config = dict(
    experts_per_token=4,
    d_expert=240,
    init_std_router=0.0392,
    norm='rmsnorm',
    tie_embeddings=True,
)
Below are experts of layer 7 (counted from 0) of a mixture-of-experts language model. Rows are named router (the router's row for the expert), up (a neuron's input weights, with its number), down (a neuron's output weights, with its number) and show model dimensions 0-127. Each number is 128 + 24 x the weight over its row's rms, rounded and kept within 0 to 255. Numbers have three digits each.
Before each expert's rows: a language model's description of what the expert responds to. This comes from a sample of Wikipedia text that the model never trained on.

# expert 46
Description: Copulas and clause commas
router:114139126114135100123155151153078103104163111123150146147155161098115129121126135136144132166135120101110151108149123122131117157122158118146099119151120152152139134105100111132136113083125111152150131143114114118176121123103114142080165119155133167163148091143130119155120166079154061101169136129152139182143130137163143183122120093155138143156126148178170128138120135121129155134150
up0:107131155135141151109126144126137167175099122079123114130157143164152168112126125107147089144130122129166154117151118136154143140109128151132152132129151107058113103154142119159146140146077106136087138195137125133164125152156135126134161146155172103090096105122050127114108090127117151097090140135149119144120171108108162167165155141146135140083088147093163121124086131100148125132104
down0:139121148125143132162116102140165160144117076120134157111152167107126161151140139131083147073127107117120150151146092090138142140093128132131125133107120132144125103146121156116154137152121140169121156217125136130111127140115131114146104179123152093108117113100124087117177082130121155096122135115120136147110115107113144119133151145148126107073145153088095095110102160113137115123137
up1:091114141181105152074098102121138116141151130147163118079108159184094135130126120099145105128135102146169089118118181125161129150124100105141106134138158149145161117149196156117155120171121109101138132162142138099122106176175114118133152108100131110115155122097124080080084122118146095148099108118139121134160143151141113138137121140071098140094147098124132122128194123178136140089133
down1:191132095109072150138118136094153138114142119108141077113096145147129147120139143138102089113130097145134110125154112136121160135124077110107049112137141122134133102162119133112165113153111146109110126122185107101117142123140098139049142095101081171154131135153119130155078160137158124127104116160144123093135141141127086135122148083128102094130112127089146142119137087155142109139095

# expert 17
Description: Prepositions of place and time
router:107150105119151107110118141154084085120138138104154106184126103101167146132149083145143110156102129157141128168157080123114139168143166094101089111137119151110130127093142132178132092102135112141155136127115114137105113132141140163109171155109137092133162142123180126135122106137111150156116144136126161147098108087156131126097129131163126160110155129121116153138112096107150157147136
up5:149126134128143090138118127127121117120133170103124128118131100159160146125131113116120154108163052135113124099127112105118142114142125139130131162134148156138107130108161092085115100119122140166144128091140137095158101132124129145114104150128113160136130130114153126080144104131111141128123175147138141117120166108117168101112107114146151144132127140059137149164126146114140098142140
down5:115142133086108099183164151154150139068150106160134137135190125121112070133140118119152115145130115146149136142145153126137122131118117084080153083117121112070131151097117126112089129115139121137115146163119093137143094114148138138127108115188092097119119134096112129144112139141135101120136124147097131108129108130084111146130146105157128089112161109175152102100140121123119138121143
up6:115133087111143136135092156086145217156117119161119118091151142117120084105122116141108126114119109117101141108093120157113138103143113112166137142123115152146129149125130107141127138148129129130131138118125147122103101122119098138136161094080101136119151138144137160117107113112144109152114187162166122147098135150104146117126115152109126123113124164110149146150146140159133153145157
down6:145143111132117150129137142146132090138133129132120166113090124140142131111110127123144135150109132090092105123119128112142141125105107135118129152112162119161149156139092120127108098166099118143161101154107096114147167119111099079077150111129117104102144073112133140132108157101124145107089123129119147091131124137078102137132117131079137115113122133086125132137137137103100130134113

# expert 20
Description: Sports stats and actions
router:120132141156136153109135111134155138118155098120138130135146158135113075109116125135136083122112098155101120093104129139178161104144091133108111088150151121092122093112097140139108092080164098122151118091163158163088154103116130131116150106101130109084111135131154153169124102147149120124154135121131141112103113109122091145172141118129107135105155122136160108154137106114140158117132
up0:121105123145098103131100154141125131129094109095173143158133130120109097133109122102104119147178119124131164109097160138077159121132091111134096122136158112102119161135123090154144144124164117113162119175095097113171124102130146107158103118143141171147173114119121146200098146124126124145104152133113120143155105111128123084152098135123085104097133147117116120117070099172111080140104
down0:118053133091130139098151133125084086128204150148140111156129146172122118127096098143131145114112086126116138147130109133134140131137137150127089191117110106137127101128153146147105114139118132118143119147146152132153113090092095105108137145159161148138109144153120130096124138110132128170117111086102128124140121123110171150156107125173102120149107100133133132139155179121139113140158
up1:114134176128128187109144097143112093134154106136124115138128154154125150093152196148131146146155095135105099123098088152127111153117124148141141114132128146142123122151106107119120175148168127092124097141095139164161117130091142139147149138098146131099115158133130143117092126087132120109092151121129107134113138127094139131126116150100127168163121133078084115158099153138095124140131
down1:154175159147068115159093130145127127119122115131121141107112152152160102138156098135112083119151141107128132167144153113114107132081178127118147145132166134134150119133140132157143096090118163155117109144133158135144150138127141103116114110141149126136120092088150141116103133089119171121132143153136102114153135115164113107107139099134154089127124120176153131091129132166111145143119

# expert 32
Description: Places and percentages
router:147105189079113169122126119098178194111101133166132140160185147154115148129160109109143127089125176170134095096152159113094132127150115146142188145153115073160163138138164133156161133146131155132092187146171162114173096118098144111135147163119136176162144136137111117103102149118131128106124146137140147121173137164124152129122118133182145146122149147150164126106108150097123106150159
up0:156135116137109103160134131088157131143133183153134167095125166151139102105167116123105165095104099112120123112084127104117160122163121067111112155112175126092180174079100126152147123132145125140155158204151137112134109080150116140123175125105117122121171161135095141105152130130121088101156125160134133128085112139127114115096124138101118170134130131117111117129135092132153108140104
down0:104114096146162176086162129146154176149144123142120138126067108170111141127103107088096126122138164149114098161137132104114093112099107184150148147133126154136123115134146098123114147143102125126142169103150102124161122160099141145141128165100145139100163101106118135131104106105130122177140138120101076141109103128112143112147115068110149116113102126153157156117142112119089111172136
up1:140101146125112072127142101157086119147140123177127124109070124138091151146138111136116139141104132159122130089117130109147101130108149112144129109142134104112115127137132137124119116122109145158109129150091079107122141134190102120113122109113155104098130162126127158137081140082125124178078145123105114086113128132166117084116148128143148150171138136127144152122139128138124102082074
down1:131157136138101092151121130133167105104129106164135114140106143152122150110167128120155171149079100131149114097145122052145087128148137118127135155155108174122121095140125098122121154129088108122123145150142131142157136088133093154092104107081130125109107081124115089119162117127129124108144102130118164150084129121094163135120083155113137119143094113107154151081053146135135161122127

# expert 6
Description: South Asian names, parties
router:081121134158140123125146131087129102132143152129146148112120139086134082153151115111142119132140159148121119092128128124126135136096170108180124108119125116133114123111115121109123114151122106105133146083113113142168134105128107118116132140120139155115179093127058129114148139127132118118121107133091165092123112173150121122156100108122143143176117097144096142126153113116173111115135
up0:124141119165130179121137085126161097105136137110120115188152059146158119114123135123119107096128109116111101128140118162174158118127128161123122158163116110153093109148117166187100108151095178128137118120102132164095108102142100145129133137155097128108132162134148153142132149094132099133125139117154130161138169137176139099114134099180126147154186154119132142120135115140179102115136
down0:129091189095148109194111108151118118101134127134121124148112113125109119141138111164150115140132149131126154141112143128093081157125100127135101150122140137157096129121117131194112141087141131167122090118159091141143083110143106096140156094131103123101148128127114112120108137127119131145097112098115197144117106133097160109124135119154144119126105146109145121129124179116127133117163
up1:134120131160060152138111109126104135162126145184146157124108145088125143120105114157131097103094143101095143138171115137184106140128114148118132149118128098138112094129097148119175153151169113134167124148089103142156152090155079119088134144121094105129120100134140115095162109103114163117167125168129124170135131135120129162151102160108136156091126107170107130134119110152111111098066
down1:138123089144104139123136126104114128103128072124124157133124140128101149114108166144149124148141129122111105141108133098096115137124154122136114111142104100073153112100145117134152107174128122103091077132144143139141121114150133099117108083115118118099176125147112122103138107111132137088146103077126119120131139122156132102118153074123122135127132113150087130178105112118116146146084

# expert 10
Description: Anaphoric determiners, reporting
router:129116116143146187132154086087151138099156125138147109168147140114142126076161132141195137136123095139092131104124154140147109151134160139160147121099105123167128135117149121141134137111140131138099134110141111105129142146125145135145144121120105119127090117161093123111114117126097128124123095137129125122112133121044142102158092129127125123093106091116132167145162121144130116116140
up0:133176160115151160125137082159121090106110128164117149162119106190134127160127124160130109148120132121162140138145139148112152143148111120164104132136087157086148162168121165162119127088138158149115117126143113098128105100108088126123157159168119157137118192134150125132116109079099107103128171113098120126142166107132118185127139139104126134075158102124141076159110094127136146117067
down0:104120167133108135135169167090147103135166159080147116138087073115063139155119121107131147145095109149127075068118144147154114141127143079120145149120131104142123096135144106113136120156137165087151174146076126113147115148120158144165118172167140094145163126138136094156117128150124110090142112120151124123151077111155148145127155159111133127154084127098138169107065101119157136143156
up1:133132150128189086126099155117133097138125164112104145110099132150145133121085127155140150089131120102124129195153162100185132096142109163103106143181160162148072111152159161111100125117104157105135131158105156126131141135120113146130163139142122121160149148192096116118131094089145128118130123127114149111121106132119163132150151136084121139129110070096156118144142100139109122112139
down1:133107106127103138134143111114089117141197108158132122170136136110107124122138119140166147157119136142149092100129100141095099144106135142151161140086104159178166128122122097120159154124120101119138135110113113165119128096094125127090168049149119097082144155108125132145112143109121133084140125133145134145136136096085139106123157137164124140143088133118084127151097172115095129113148

# expert 63
Description: Years and clause connectors
router:116125115116116142169120108145106133124138144121142146088135108103073131128151109137136169099142150132145096114183140126124094135115136097167098147148131145140165131134126109100107110082102129100114173171104146085103119167159143149115160172202141119116118148112122142129166140141129136096100104136107139166186152120102132141143150113148126126076113132153139136094165147116167117132128
up0:096130117135114087143164094106107117134113172155118078173115137161119098133126143156162141143153100101123134143137088125131146143149113128048096140136138132133128133094115137157161152174160117141129082124135155141102079126173165168122127166124114134127075141132103126150131117133188075134166162142144139123105106162123085117109097130153095153139096112157124121098111156106099136112120
down0:143090120128141107097117118116096103092144160112126156121120088116116157140162144134166173149147148106136116093140188137105101142141124171116091166102104158128137145127131117164083103111134133105150145103165141154120077106123131128122151144086118102119132093122119142099131130145173104166172108114119145149167177154069101109091123197147126090115135122111173133129112112161162149110115
up1:124062142163084126114169132157119146130149087150139137158117123121166110126127172133126126084113132145145085079117104113131123115152109134165129142156117099127123150086121145164129131150151150138114071115177115138111187166129091135139131133081105124132084155133150155146163113095169105114126122115135115112095142084167108174084121131133116071115157145125122118090112081120147131143150
down1:087139111084140141143129113162130122072121101124132118128073143136119194139105099120119157154143101139136144076155143100122131134141098108090135135114122116137151089114116134102152096148125135102153094140069146205117151129144117146113110115166143122114131089154124127081087121139092131110187090150102151109131131192074099131131095151150118131152141168139162156147133111192087140154130

# expert 12
Description: Nationality and place adjectives
router:149141128130137141143075140139095153105112113144122178115168119099132149113123130145104167121103148165117121121079092119116132122114131137102122083128143120144142154148094131111161097128136106101057109126126126129122107145124153119141102068126127155158112177130121116145093161150147145151100142151140139133105104119120136112139121163078118108098102099157114143162089115132112124102176
up0:135101123114123123081146124120151138141098151108147111112116111146121138137132120108126125132121100168138163123181113172105132109163126149104149138123151158107114154163154123110096091154159125109125084096081114153139122100152162139151126169148148126140094149173136116118073167119132120118119129117128090124116125128137125127145112152094129113108143109159111113081112148095121107144097
down0:107148097154109174107145154140110154127112110100160088128112126133115153151144143191162131155126161165162107116124121117134155120136107144119123147097156098124142056148116154127123105156121087133120144090097145164122125133101133142101140118080113146141151101155095143111145092172117140165142192120141131156147097053098130149115114114143142124111139074159113147125150097137121120148132
up1:139140123147143125097124140170117160134191096125085132139092149116154103113115113157136156094112133129126134128146114111159158130136131123136126142102113167160134115121156060128062137158132129127113145148129070103169107152117142095168123142122118148126163101145117121142078143140128136137122155088168069138123139125141110159084111180101112125135164107143117079115174093095123122116082
down1:138140087146097161128116132117132103136067134132147134058127147128151141111091170082127107154119131121098097156077175155144130098104139182182151116195149135137127124127108114121133112136131120125164086079097103149132164141098153146159120193120155125124168137102145099111109094130139096156157107156145152096148151138127103109122143130078124164148099105114111161130092115103110093097115

# expert 24
Description: Abbreviations and table markup
router:110076127090172152149131148106106097103124134152167118166094114084157121108168141164119118137145138119129146128106141141174153146183158171115164135087078155140121110154157119158085123124128120112112114091106088105155176116180128146144147154132088141108141145154118148116155099126126130160158135128153154136172113115158130111117106143167127132169170102131137132075125122135101154142101
up5:149132118133150149112096090138086129102184116152114141113124143151116091153123117103073139164135141125127111123116130131195131159139149125129105113089149161119101117170192128138143146102160141170148140137127146128168111143133119085124118122135131117134181068130153162096100145147133169112138163150144131104131145155165146101144153128120114078126148115167124141128124130112125152167126
down5:139115130099145142144139173140111135148115141125102127129143063133140113158098133113092120123147102149157093116128150131087162136116162102154139120155125140127117099083068147153144098164125130056113139158103106103170173147147092082140135089114133156166132126100137125148150106100129096152120092094169158118167147153141140135129122155157149149125134144122151135105159129161138116126131
up6:147104146110128147125126107119094154090080120134132176143157104160105094118120120129121153153109161141135154147120137106150123125151148101150099152096114137116127158155180154074130127077151102110124178114124151143140131152110139092124139153122125122106130125146122141100104102135094138109149132161140118157099149112105081105112124120144124055121118147114121086117159210175133132143146
down6:116151114158177086153131143105120095141104106120146130170137151162103100121094147088173103130107085127106145082120140111133101132125093102073116115107121108082165144185098110109129141126142129121155096139106133054116096104117098132149100101140129104145097121149141115135164147116151075145143159125138133149095139132135113139136153155175110104110112133081069127084104089137125082126152

# expert 29
Description: Descriptive and causal prose
router:116140111110093123107124160144092131165061138169128134148097098100129147125087166115134137154152130155155130124130134126121130099117141078124125115137142162145106154181147124076151112151119141120141123169153102126109151126122124083085095128162119126127162161141140138173118125139164171170143126131157173150136138140125137143101162154112109137125153141141146159092129145137114120104140
up5:121113107177121147099124112106126165114094131154110145117118108169132144155085148134129154115142116090099112120104148080141119131128131116144100135140128121109122100125119163128132122108189149168094124095109124099164143145106098136119154118135117128113124110117120181107130112149141119130115130148180122152131157119117126144186125130076139113101121111144167149109116090151160151140166
down5:116155149127130138081117141087093108145151130092155150106138129086092126114134147073110105136095135099144120121103099121129097097142077096097138127127136127125160157134135123092080124172134088119102118131128102117102149154122094146101135103167117091117109098119138158166141107146103136158111095121128083167156144098113133139121120165144112084146121073137161122151135116137131103162076
up6:110133119138144150113154096135070131166122151153144114182192140110128126158117126139110108092122130135147149115101135105128123149135161124174125108119131124127146127091148106142109171159094132127119141130142066121162177145139082140125155164134105092104142140111141123071080134150084127117099141150144087137155139104135112170139120113146105125104151138159129074150124125088109115106116
down6:150108133122133117152150136157097084117133128161150131105138151109123124142135124124111118156138148120109099153121170126136139108127143136184135134168154112112096110113127152176087126144122131083192123131117061099125174139148145145116164111130104121103120165152171125138117138115105127138162155115132124130128186132118104123118121157146114138140130139114121179091102116155116168118070

# expert 33
Description: Narrative subjects and auxiliaries
router:133161140123137124163146130116168147123128152113086095142125139128126159173113128145124099155153127141132143097120150062139170186137127094139131081127139154088158101102133100144129137138117123142139132170155142109145137117118124111119148136165151137126121100148102120159115121142125125109099140120118141168145161142128136159182167170170180144102113146140158111128135147101112143177144
up0:112131140168114104100116131145082138094102142057144090174136149122152117161106118110108127154111135100113128153135083118118137117142158165173100126140106125144106131138092129149116111130134109132109132129132079145120145099121148165061096133097110132151121155078125127111086130116112088134118132123099093124105134149148078123137106121159131166148128179112121130116178107157155129111080
down0:122143128118126111149141112101155128166183157151140166072109128173097122111122123141155111169172147106170113101090094143089078105128138096131112115153093127146117106156107158106136150087114132134140076145164147089110130150148125122185162073139164163125150126097096145142140110097114148085126133078161144156119105107112145125101148159148139101113145090112121117122153159142139132101111
up1:123096150121123125110166100162127132099101100142177098146097151150146130131165118086125101115101141102088120166150144095099134104119108147161084154129140130136120127152175139137162128071097089119170121116156202112097134124121114119137144120089110109151145125120099122168147122126137105106103140133155143153144129149116101092169128152162127115095099118159155108134094151148088116176100
down1:189112130176126109125077134080139134101178131138080122112127124098116092134124141149088147110100100144121112142138142145102104132123142158107163169145104075173179130089070131098142123179122144095104119124153089120142146129083163103119142128161163083147148140129136126133140141120137134142152084096117114110109094090104121110107117129108105140139146168140142152098147124090125165098129

# expert 47
Description: Modal and clausal words
router:149164099106118180161146123122128139117141163125149147085115086105113112138133110136123130134137167131131123133132155117150130167119166162161108130164157110094117090122123105144148099098101132130149153148162094141118136135134107153125105183100107128122137121166151133125156126146126133158120100164152127122141165119127153146099129127147152158181136145119134118157182110092116059145152
up0:149155079092125119117139144128096138180173131133066106166115139150154131162174152102122117206153107158090151125135133148138130116127152099131102100123152087117131177104153190090136147140115129146176129095096122135134118119104120132166114170171143122126119134110102136127140118130137166080184145128114146136139117110097055159142109073092120128112119129164091144099115097124121107109154
down0:128149120165141115090146132135146118088143134138103120120097091115103179118161082157110149110107145094136139126101167126131108107096102106135100115110152181113124115123100112138128164115141104151149114135070147138140104145115107101188155105121073119170144101128147133134095094126146101099111134104113140117134148135081175137197159149137139161109124143121105061148090124153099169134093
up1:137113147114141137159118140123110115134119100162122094113139165141165172126148102121107126106166156147110134094162122113136156117140167092094112091103131139122136093111153108155121153106152157128161141181106188132134134120147167074113112122168146130110152168093124154146117134150111126092126107092135106141122130058142162155143123145130142127134135082140161144126146129093111135072144
down1:124145126136135117138125124110128136193147146108153102112130131143128169138154108109141129070134105110131105089118131101110096103084116075128144156148111124088164125159173103139118129127192142146103081131136116181136184129124108123061119122118161093129134104117153154133100164091139143128158099120132124133067131086100122125141145154130137160097147085096124118156134144121143154115135

# expert 1
Description: Passive past participles
router:171147109132106097139087086153090121122119121068100164116164090125143144076142103117122117144123136165142125138100133097095151144113122160143147150113130144090133132097132124113145106102127155113109141144176100146126141113124143149102091162101186160162131178178125125153121143124158127149147105158119151156124125115155137154179157186110131127128159170102132137144142109098165126130134
up0:137070115141147132099093161169097112090098150138148152135099111160098133131154159100098093153094137119105139163139140111138103107122113110142108104142145144126100112095105097149139091168159135126142149149139166069116129128144155099097127117159138096127146090164141144123134172155168113186142166136104170078137104126116135117155154133152172126092128139140109144090151127093109130162125
down0:112122143148120156136091167164136120146111124121133161093092079075116150118162162090105128131146117148134114094144141110156148127115171134102131119135131102134128158111117116134172132107107172128186134113128178148121138156106175106191117118099135157159120149130149135132111124155101132104126104135126117116153121119170130110127122132107096113150123127185117063106150075108120107153157
up1:100106110118119117141128164092133115166101116154149115124134147141119120149112117134135104136134128122096138158127166142107106128131101128152104094130169141152097130170170158163115099190196145137149166138119130079156172152102114126114148161145170074106147138172152112081090138137097089132154148133096132109084099107145138127115152131162111166139133139104125131139100155123142073107061
down1:127106107135135102163111123121164085120109080155112147145072116137134133147125130155136146116111130102119115143106161150087137143180109143157096136171125147157093131141132111168085197146145116117143146068140142159150107110100135133087110134136101096109108155198132132086109106138155069170107155133098095088121083156139095121190110134160128132140107135108130106134123148160141105154101

# expert 27
Description: Event and brand name words
router:151112106136177149156139123095170111114077111115082146130148133124105144149135063126147157132096170155139157103091162130123112156125115161160125121144125108181060192126115094139125094128182114130133142121146140101108127122112153055153134169099149101091134148135136110100097162140130122101137147146176091158143123162148143154148142169111122110133077095114139115126126154117141093113130
up0:081113139121150162133140151103152142138131089112139142067151129186114165098148117118124116167078153177106110132133144112107174113141151189136142117138164121139135098162122147105164118161121119075124147117128141149144118116141101113126110106134136105161147144060129148124141185129137117098059154125106130164115142159101172165132107130149116121124093150090134101113095090144079143137109
down0:127157159149131101113131114137133121137125155131127181117114099140080134150090110104142135137119105140093147119169124158108119121116124174103092156140107127112167110174140152110151140172160121141140104094149147203126129129135084109142125069111181117176131090140142137192136108147124084125112123097137156112118109137150138121107116133157135123127102138141160140095096151107118156118128
up1:111142121136145130137094114092078154156140144140113109135146121104140084136151127142137122115095143116124134134123154106156138133090086141121085133114127115134103134161135123123152167189112179083106140145097087117120186190123098131114154159114094128119138168162172154092129101127128125131142133122125148101098143143117121177141125104133106122156135148153181141159165148158105165108159
down1:125146126138135115111199130165145112153135096153122130110145116086110155148133115117112158141115132123117170147130155187130103097105111141125096121131127141155099122150124140104150135132132115179104158149174097108108155121077132114128115127097189146127131143131111139094125128147181159152142116131124089111107143136128071138089136100122128107111121115098113144167137116144105163158141

# expert 7
Description: Counts and quantifiers
router:098106113126108134132146141132096144168128126139080155139105178107165140115119159126148105166098075159148128144140104122125106123114093068116126133099124113152163110165072140148139160131142110134136122129153129141092106135146086076173135163114121074099133135192125096163127175130131169085113112109146120110150115096087127140124137078123161153124180098147119136122104108131100145133131
up0:158150097136151142148103122105143144179102105119124122120105132060154110104159145100117111115145161154147122108111142127110104104120083131097137139115108081116125116145114103108127149184168159136104166136123109117082098162109168121147135113169127157107130069113133135136102146125121152121131140136101140156111102123130203146158144139119111185099147129164104139122122072175094098087146
down0:124127152092089109157143162193125145074130137143131134144084120162092104176116124134102125131158118138098155165094119118172115117170168106127139109133130130127138141121130177121088150142142114118139141103106131095131144083152112104157135133154137121103115146115142130109151114156145100126128120145132103128143121114131109107133089101123156134155136149094150134198110120110147131102170
up1:182126125173116097133132126153110180145140152145155102152102133130071157199110123108122159121126165154123151147115110123123128178126132099128115137135105100080139123142148179091099119168172103145128117100149099158117106109148110102094117078110140135152141127129109142124078096106121155100132133127125121100101171149122145132180139140081137100121114093123128130088141075113142102112133
down1:139166159120121133130116101103118119133115142151154147120091094122144166145114125077146115138134125132127146140166111148137148087104137142136135120111123140137156101162106114149129132111119103112093222153138116147126125102108160139111148152080114117110119126105120115160140141153156125109153117065122090129128102095109136123148139141171111167123138116124135126161087131127115132162119

# expert 9
Description: Abbreviations and name fragments
router:120118099152150111116141110137125120086104127104112157116097141117124117101142161142094061132140148123082117134162153132155111148142125155149117175131094097147175118128139117100128108136119110116142089151112149160138092096100124130127181140104099076117127148145102141102163128137105097121103147154144132106128136149103150136093189126141118126120126121103096112148150118123136116155101
up5:094104107142140112097131156119125115123112084142101107148074117126115103101105096150142135106084127131149152145180130108140108101110143086139147153155081170138138129174153111128101088131130153125104096124103152177151095174143085099110111175077080150106090153155125116089165162121089128142122130132101133143119126136158106134125136136083111129121115184133160096118101119143151094120150
down5:154168108127136131101123180145095146139130130125107112124167105115095144140165094122136156114181128177181140157160147121147116116167095133115161107123122151087117136131128105170170164113147093134090119084140116134141142139117110113115117118134120117125158122129143123107150114129143172137130133167122125149094172150143135142105094142103137146105142139156118131129154164091103124117169
up6:138138148103111134119114187136127096113132112116134105122074123135113100107131132161118097129147149106168108135133153083192135077132099094149120139147162132121134102185103149123147195110162131161109101186131129165169144120126124152132118123138112117106099167121107095108172137167124088161146085088156088104140128116157153128098113128160152125146179165118119127106154132135170108101122
down6:124131121171121205127102135154134093089106141087151086164139170166114103139154137115143122101145090127091121139138127139131107117098118149134167130123125079153123108098130086150127130108152161134183141172116122120113120123144106145151120091132108089156142124129113124142167095132121102141146146174169150141129116116122131119101109079153154154130148157110163133142129119108123123135138

# expert 62
Description: Prefixes and hyphens
router:149145104176109146170128131108088146144148165146123112174120086120125154142120180143168127176196100121121151126143136145073109146116141165138115126124113152132124154122136147148109113112099155119119118100116131158134131134124128102130143150086070102152141130150101112156110138162070139084176122113138148122141147137180152151126147135093148135151149140140133146124135141118144077120152
up5:129135172116102153133107142175152115097114110098117170079091112138083169135111152128120179071112151105111120125142140133134122141105153113129094103171160105123123121151147146121138098096100130127129150115163091102093130134140150133121130094147150120121131141130163134154156086117104136149095135156117120130129142112109180154105134148136112170162112100109108115148154137122138115130120
down5:122147141134136135122108132108101144122120138112160118117107193123183103117109149132137160092075130146106076096123089111132151114098147116130125149124121119143171169129143152132085102163132113118100138125155116089120125141123120076128178100131109117102144101078132084099144151119115139153122135119144116171108136136161166205122118165100070132135130092149144130118101137128086133163085
up6:128105133151112131113138154116118094158111107119141132109116116104128135146121162149132154143151136146091106131107156122118185104149134131124097151087152130113155150125126125106135141112154113092144151128134161135148140111150150159159124108164099183171152049141125081133157145134084094162099114130160104136156097084103115165116155092167151167121106103197138106128088164111112118095167
down6:134140128138123092124164123138098116165156128122090110067135099137104120146103123127152138102157119130106140127148147128134133091091124135105121121142120105092120101155128118125142131116114114117156152138125113141108121111130121099159141113162125145165103115140124108152118136122155153157137154110137095079133162154119121129124120127076191109145108135100165147096132073126070115121144

# expert 50
Description: Headings and table cells
router:148145125126123145118128108156098136126095173167109103122050139115139102153127168117146101119132134091139120122125149114156148132115105115161149151138133128088102132122134086132119132157083195116140095127122097102117102116144149117130130099165154106114079132127140097109134122139120095144179116113119114156121156158115136145101153170157136134123133137118136099125089096122094113137171
up5:098133091131115123151124117089145159159089121117123113103110140209076117132101158102103125223092112126139157137105097156118152132145111151143148115111138115150146111161109113091141140100082103116116092144128119106173101156099154095148138152152163139118150149128172147107138116107112131149091121159150150135134112134096104159164172128175113088120151155179114145106113138160137149119161
down5:161118093138162133118099123126118122075129085156090121107090134111113133132178139169105139134121146132125117134100125123111128150121161127103173111113157145109108127109103146110134139146169160148112134169126117167118167148116078156085118117123132133106153164105114103116114142131123143139113120141096121120087120140119114154133163123099112171173114144072137121073131122112152070158108
up6:125123164120143128135138096099121118132114119124102123115092074125128170116143140127130129098189104121146097149130108113151151139146126152127125185135146097130107125147122125128150131147133159144113119106177173086181116124175128124108108152163118108162087082091081052118078139144140087140127106097142169160131092136097167120150096179120085119173087112105123152125131164124120100104121
down6:121164096161123134129123110103150160113162071134102158114086147145173144138126156105115118139101145101103119135150107170081137108122144115083104115163151137092129104110122126143117181152105109116116103147125133110105140120109135133162110084152114122137138136127160140126091122135114131085109112170091107166089148150154095161121132085133108127114108096133182072104108116123126127129104

# expert 49
Description: Sentence-final periods
router:085122103127134128126117138095153107118168128128146104086079156193131145115144134107143138105122140136140109137160138127144128125126101154133118161148115172138121126152152096139063109117105127107129152086117141091153103119159106120131161143142115134143128096131124109120154140083124136126149113131139133155118149142169094110162140131109102098138091101101109114094095166110118149122128
up0:098154154110131143148112089110105174154108118114127120142137128143106116139135125139102098092169175137106105114127124129152126135128155124111141122123127167133150184125114125082171082133135132190149129162150126138111104118171123107129117162146141144165120173113124087101093078089105128172095134133124155140121141100119108118131119148144109101143149132148152099108114111145092122101140
down0:145121130163151124134140145133122174156123153144168126111153132165098146132103121110119124106138106136134122105132103085152111127136132134092131165143101154144142154140179145076084127139164143154112127131132158166104124120113141108136149144198158147141094070091131137147123068139127137146148168118130175096117102146186160085100117138118135094097127104119089113127137109128129120076062
up1:146122126156088154132133115123086084155125110159140168128074107151118113187110166097136140134171153182141151100157153152150086091104161154124086154118138134120155147112116171115182096113107135135096181133142107135159123121151137131136140121133133084136141104166100140164113138161154123143154101101110125105181107125117099174116165148112139139147150151148104123129114134114110121108118
down1:075149132137110147107147120181117136105137108159169108148148122150091107100126124095110120136128146103135156146099135130103123129137095119120156128107186179108118098096142166130134104141125127097125140176116112137177141139151115084114147123112112128077115112134156128106124127083110119154115136103179165152131152168152118100116110139129111131101121103139106137124163122142127165142097

# expert 23
Description: Institution and collective nouns
router:122105125059083094171121150102170119145096116180162134110120148096137145136146116164140138097138153137132130141092126126139133178103131113113143150128138101140135082122172130094110126124131121080145136173169135109120136104132083138097116109120147140110159128133131107113102109149129159097101152121145108150107141103159159156151138125157116128100122085101128115089108119100150122109104
up0:122170117097115136140104108168149146118101073098113141146143095138126136104138118146131115150154092109107122134101132152165084115153126097162145161141121164079115105144148156159122137154136099131101110147125143137130145144131114186163133152149154132134159143096113164122116094127104120122146111122110130130118101129097102147123151144139085135142141139103127127158106157138143146118133
down0:136141150132152156093116136158109112097163119095131098135112130135109145117149098145159118160125154109145106128122097121144119101111179131158128130142139137126116120122122157168166180122157165087137117130138105140091171118163133107109134095082150136108124114119137122112128121151115098088127143146129146139092120081123156102148195116114110136128106153147087128151141131156086113117122
up1:128113118144117137138124142126149102132124128126144137149126119160095149104097129046150141108135114140142122123116139137158135131130156141160143174121125180111114149107134117155062174157175131117115091167121131149144145124138140155096143164146125134118079129090124129144130071092120113121117125134134158121131091118127093147157149154167084125114120144114133104095126166097160152127090
down1:148151133125127133104125118169176144115118130148151130101130130127070081150147135169090096101105130095141102127139120132120150106133081163163133110109106101126123141110130115175108122098119130101139171135122152112097072112183169121134130177155137139143147145165087126146151118119136136093094088144131128121109146141127142124150124060121130086142136141145117127133134128120111118127133